{"num_hidden_layers": 12, "hidden_size": 320, "n_experts": 32, "experts_per_token": 2, "d_expert": 320, "d_shared_expert": 0, "hidden_act": "bilinear", "moe_layers": [1, 3, 5, 7, 9, 11], "router_score": "softmax", "normalize_top_k": true, "routed_scale": 1.0, "balance_loss": 0.00514, "balance_bias": false, "router_cosine_scale": 20.0, "n_groups": 4, "groups_per_token": 2, "init_std_router": 0.0106, "lr_router": 0.00101, "vocab_size": 16384, "norm": "layernorm", "norm_eps": 1e-06, "tie_word_embeddings": false, "optimizer": "adamw", "learning_rate": 0.00172, "beta1": 0.9, "beta2": 0.95, "batch_tokens": 65536, "max_seq_len": 1024, "train_tokens": 315500000, "max_steps": 4815, "dataset": "wikipedia_en"}
Below are experts of layer 3 (counted from 0) of a mixture-of-experts language model. Rows are named router (the router's row for the expert), gate (a neuron's input weights, with its number), up (a neuron's input weights, with its number), down (a neuron's output weights, with its number) and show model dimensions 0-79. Each number is 500 + 40 x the weight over its row's rms, rounded and kept within 0 to 999. Numbers have three digits each.
After each expert's rows: "comes after" lists some tokens at least twice as common just before its tokens as in all text; "comes before" lists some tokens at least twice as common just after its tokens as in all text. This comes from a sample of Wikipedia text that the model never trained on. Tokens count by the router's weight.

# expert 3
router:521503526527540542511472476504533487465516556494500469404502447539553481568521491476520452511505467468526518566477472458540433492512533470543444436527513606563535479513541414566459517569529502467454542528455452523514474478472500561564439484
gate0:524504533542467554464563473516507505493448422522400586424503505507521442531564504552489435544473546488447481435520471473449506522389447547522446421471521449494543538485530509501520606513469458470467499454478553520486503542538510524589521529
up0:498469465485457485441408483459492527531531526569489431561519550502484418432472552449607495478517499526483414480474495545432552451526507484586520527558408511487481551496512521448506489453484506520497520476526563500543519423467433481491452474
down0:486588472502445564530491500485535478481466437583532459513502544446517531557513516500525479459488512558509508464522545490515495469502495521517444686480487524493445532511475516478465499554531424499462497504557543514535395569501498504446569550
gate1:485485511487515467493523531528567572481494457507465458495503493423417445467488499492478493535483497504469415525485457483502506504554462396471551533554443463504532508521489538537577514574497485451500479516491567502535499528523520484511508556
up1:464468468448469441493485379523426403464505506480495520468423548539491491502504563404486544445548577467492500479432584463479516490494566544490517513551485524510489561554554522488529509520443493483473481526507434483550498464537543475519494478
down1:458490480489516514454487493449535516497504474477551455513489535525487452427504423476515533489601523518548433586434497486486526480476523532454530435557462542574516496501534568569588456510470486474484550553592461524495495544443502524496484496
comes after: " the", ".", " The", ",", "s.", "\""
comes before: " was", " is", " had", " has", " of", " were"

# expert 31
router:539477536480489466529535467489464583531527485480534498368502547513501482431574558557459520481491416466526508504527502525423525551576545468508531567535482570576449422452516548503502483457499451581438520495488518529545462505525458506495583521
gate0:518527500506540505479551508453530485491536455472530518488503498541486513473549374560473520440558487502488572503371575442522422451486487494514494471601478523487470494479448485437490535491521507441520462476437471499525495535460500484535490491
up0:495493500446470530523440483435494509460469575491461551521523532499496517487451483491448460538428446463451419490537486458514518508494471534486592490523489495485529496524511465568479438542474483477480510522576387520496506415469469395523545519
down0:505502470506432377458481506520491516525500419536523452484486545455535438494504534611529482480505452565502572467521487531429563526473487532424459473544498589562525491485526510474492491457526512493549529463563457557550495490549545532517502432
gate1:530435449506551531580444496543514517513568494466504422440490514515502516524458543503473548473552492460471544559513476509486566480435481486521468484455525504478467523551444468524488436459557508437520459511515520504598511539546515468521521506
up1:510454515427486565446516486429499461459468472470480562568546395456514454477471490535532527500424448486514468448504532439548483521583523488450548465506515513488426517523490505464495468486424530492480492565495517524451527512445457489519453522
down1:531505574526519492538472484474527546528480463439539449507483543541489504547497533521524450543480477490441475467546502485555506510462452447421410503506504593518605559527463633509519413473524485508460546462604493550565447511553462486461506484
comes after: " |", "|", ":", " $", " 1,", "°N"
comes before: " |", "9", "4", "1", "2", "5"

# expert 10
router:495471475513509525515500476475497540425472544505537458527520431491523505465495512455546437542513435469493498540489503498574562537493534519504462578511437494492459529509538504451524498509431497496416412479484493504447489487520505505500518501
gate0:422468499389455565516453435505514578602563526495515547467561520475501480486511490482455412523465558399525456521526526481478517419565550519426552473533548527623494518490523549505507505526507462435587517546480457445499458509522531467467538497
up0:452506539440467469536495470496493502515544489515455533455495519491476506510556505510431506422501513490492464499569469514484450438544495529426483493474538462508446492454514568524517524586527524512596556525507510478485444530515488427492462519
down0:449431484424563530488478476458509542529560553507526559460540476526491538458514491463469434468431475440510487504553532523472471513532536499488505508534501518554396565490504544497545509560421515428499448542486401520481463489575503505483493472
gate1:471493505544593508391426500526521524504537537479583598507592521506527510521487488470565430490521576442480498549471521439476422496507502518563516494508424491564443525531484521499542559495525525436502505506531457481496550535541517470481452463
up1:501538431471425510527483381450482534395461490485553484499473511462435488453494495503445472513508430462490540504447429512500452505494512420543555498497523485500513510490470477493463518515523422492509469525506527491496523447454530500466533506
down1:546555528584483480550560519495569432456456526463454482484481500550485538483512438500442512478480498545466478467510459524509541491473457490550566447452449493518544430459495474538436502468500510471516490452508476507492501494484541407427502424
comes after: "\n", " |", ".", "s.", "|---|---|---|", "|---|---|---|---|"
comes before: "|", "\n", " The", " He", " In", "The"

# expert 4
router:544486448477553499492546452565559501488533510552535491543490441508499443522529492458515531526470526562515447457497455524536508532594465523500503536511491570417519519519491397509444455499431536470523483464495536460556549509460431538464489505
gate0:490492506507488542499456533498464518480519491507558521551519498569473450523546487481401400484510562505476520456523533459521482521486503489491454551555418548460480525503480511476471466456459492545500575530506451521534574404489432519542466559
up0:503499503543600519501427559492491549494542521608496537461510442536557580456526517482468479491534494467442457388535486438505448482509480525487530534505567515510441497458487527492482475517467526570517568554473538517551483424533531487541475510
down0:504523515467459544493468514499478413467554542484462527481547483557516483574583503537492482431482517498476468455528526545415503534457454496451508528530528538527492512466421521423514582545514547436526442534485464543541483571496558455465525502
gate1:469511547440485503513506464525575506433552548516473491518537469585515579548483405447494416447510513524452498557530535438513527538417476488440549524510501545469466515423505497550465515520495538520504438542542481492504501482534446507549462441
up1:590569514520495551555549475624508412562547530495525443463526423504530476556448459502456545535512559545528487420479557481517519460514458525454446530493487492569498481477530525503533581403479471543483563471462481466560519519483519553524468531
down1:470476493464474565549466518496661490507465516474493533583561445466473504511458506380488480404512479497500511537533430508475553492505519565514498411534466582466470625507431516484582461557523479591541549500514535461556501420476561550491502486
comes after: " ", ".", " the", " ==", "===", "=="
comes before: "-", "\n", " ", "The", "In", " Labour"

# expert 1
router:548486494509502488456495452494562488517514462500594461463504482474472492577507548490449440449452538462537510492439513444521498486471494580537515540635537533527605453470479566507425502521481532571490466522519499503458442501462485520503504574
gate0:500485486475459556514497574558501460517459471445482476466472484514431544520559528538506525478540507462490537514569529527552543491515502547478510469450542520556458470546511411522516492508472446463478557486521463425506522497479493494482508528
up0:531509485518545557437553523445535534480500511539507547533556524429481501500480441580470496566497482496494537485428449492557452485575503454530462485470484475530556593500399473450455487478442527610480510448433555489545509493509530539538378501
down0:459480497551518459464475514436522518470465419494583560427451510593493499477525512534545534501545479537574572520513455543461562532436529528495502564528513430539393528396538469529485488411476497536518490541487484445544524555542532458468482507
gate1:449553466507481537518510500536469498402491457421471548458462501491494473519482472552523501519598566497516485543467555578510479462556460499481440478489510522492494443565567470516488553448529487514444552476535594414489560494470486499512458503
up1:477500526483510467428510468589540530533509563483440509543451520516483540503519434542436434441452431472472537471454455491490473487511393461481517456553461491559484525515460476452475493469517461532484528508551497490476540489526444475566471549
down1:379508428533457495554518494485526501494554486507552471509495491485541526578417492601495517591508522426483510467556525526502436468509526541506503522463588551495559506519502544490448541581574527542513513451491440469459453477514484507492423526
comes after: " |", " on", " was", " released", " located", " were"
comes before: "|", " the", " to", "ed", "ing", " by"

# expert 6
router:531484435495523491472517430496454506488476517469556455498487602499600523543472465529581484464458457460531492462513489583520497482538497440470536427561416472455545557516478535442484481445506589508518482501548513431484426532562565529483496533
gate0:407521539463488453499503581473448490528515526445559504495569521555533561547501493518461441561528534495510543567494537494563577503519463468469486547523494524496500518443499560490506511559523541504442557456471521460511469446441533562449478559
up0:524471506530525468546486575517517532497514523445521511365507464484523466489513467532504492443469529472542543460556506438508495585510504502434495502511478583518545550467474473467508496503478462432473515485490434481442534518540461456553539579
down0:562513493481522480501544501508517571450518536539559500530518521518504523489466589572451459465565528532399481555550496492504483506478498520472505527432545446426452446460543466486465451450490501487491441441543445435465558497502509491445485446
gate1:466468479472470479575514548469513515470466467517453501475488526521470469458549463480514434506512505546545506527507449467522442504531504511532588538481485528502464518456493452492510510551538474614423507539499468506517544548496479541506552425
up1:451494590568494528496538570499470443592549451428534518468494496575526518492501508446482503461439587427428544461501537502541544539507488503449504503513492524558483503485486437451483532508521501492447530483431491513549461538505469536517509483
down1:515545491495438438487433501489471501515394499409475422520480535492425523507586431592478494422546454543529513508487458541550466469532540510497532462581471587520430481550423545504544518523479467522435512466551426509523473570526555484494596508
comes after: " was", " ", " —", " were", " to", " is"
comes before: " in", " to", " by", " on", " as", " for"

# expert 26
router:446437532561495544496475481498508514466539523529508521454549529502577468471440494508419470490448521433532495497465517490487543476511472465419503516491485498426556433512442501510540468581505487510402485517519463474450501474426513547489489526
gate0:475481442489486480461450568412427536496582495505536565485545439511471459475583525476467481536478466462572531544482549520453477486530461543499579540563512502466504542551495448469491411524464538537519582493468490465488420474511474444502564557
up0:491517533438489512563490502474505506465513462540533540558506491447517446477454479495535478530468523504555484546456536432543508520565492523493489472523500496558505567506520516432509489472496503425549528526566444457532458504457496484416437507
down0:538515428466503518523445485445547507495463472484445565519509557484458566555535515508497520453522503445483476529465506434415546498539509443448485470552490442504536407598509471554464523476465524453492479521468515521421513499514410471548551539
gate1:445442481496482432460473548551536468502472445481506461526476457579441426493484479385467502532537524513441469572459523464501499451486560561489567535479488517502469548461579418479534568525456548495497518528481502565552534552537540479546563495
up1:522583507469507531572520518432483448562480471476525445448463494447482452570501501523499506492493484485483475530455552559601517463545539495485473461500483483488488511477531512437528502479537529502500496500492529559489529485490517487428472484
down1:469434513526494476511530582490516549566474483536522481486523546440569542495488457530511569474493480487453506493444517476475483501463538512545527447459542479514513491463441484461549571499523502546577439445476498564471412493537532505533574462
comes after: " |", " of", " 0", " X", ";", " "
comes before: " |", " of", ";", ")", ".", " X"

# expert 17
router:495526575530547479460428518516490476512506530471513514550545466518477426546537540500472530467609567475511472492525495564473461459542522473446503535498586459515389574514552506496546464497484498466515536452502504490443595521526496468469480435
gate0:563541526386547515533464552513490476572495494536531574519455532495558503483514543516518506522453444445421464500559472480553466534470515460504505446496435457517511463447492482490468484498476451448471522522572449503442405430474529504491586436
up0:455515514526557465497545437474522546568443553571496516472542493461673446500476470525500482531524447543530496493486514580585398456512535514505573544400491555479536568505511471597521433458552507589588504463513504489522478517527494492511524538
down0:529519559464481558545500557496582479573473517557593541450530531527533501534532510444485420493506539551547460478588405497449499534435449449466562646518517529432524470475542470543484467528402517544500515487498457433543552512495542493457502441
gate1:509517496476477470466486462536507481532546510512420558476444528576513481489466535467478504471506459504459447538478557479440487486497523528479513507505514512470553466506544492439487489424590455460547475445512478540523482371516544510488517463
up1:511513483484490538605488526429531555536537603427506483567510534604496440520480547443586522492529581480506525462527546534533512506397468534516463505488435463479493556485505491530562464413519456621551578489524516507514511493572487465479493504
down1:497483576485467434484491490431499443492462458478432542497491478573503495541470519497504528397461485494453516454477558461410490429499460488491498589508518481490492503495521548574523526472523518459505473472506451502462520465530565470575531456
comes after: "-", " =", "|", ";", " /", ":"
comes before: "-", "\n", ":", "=", " by:", " /"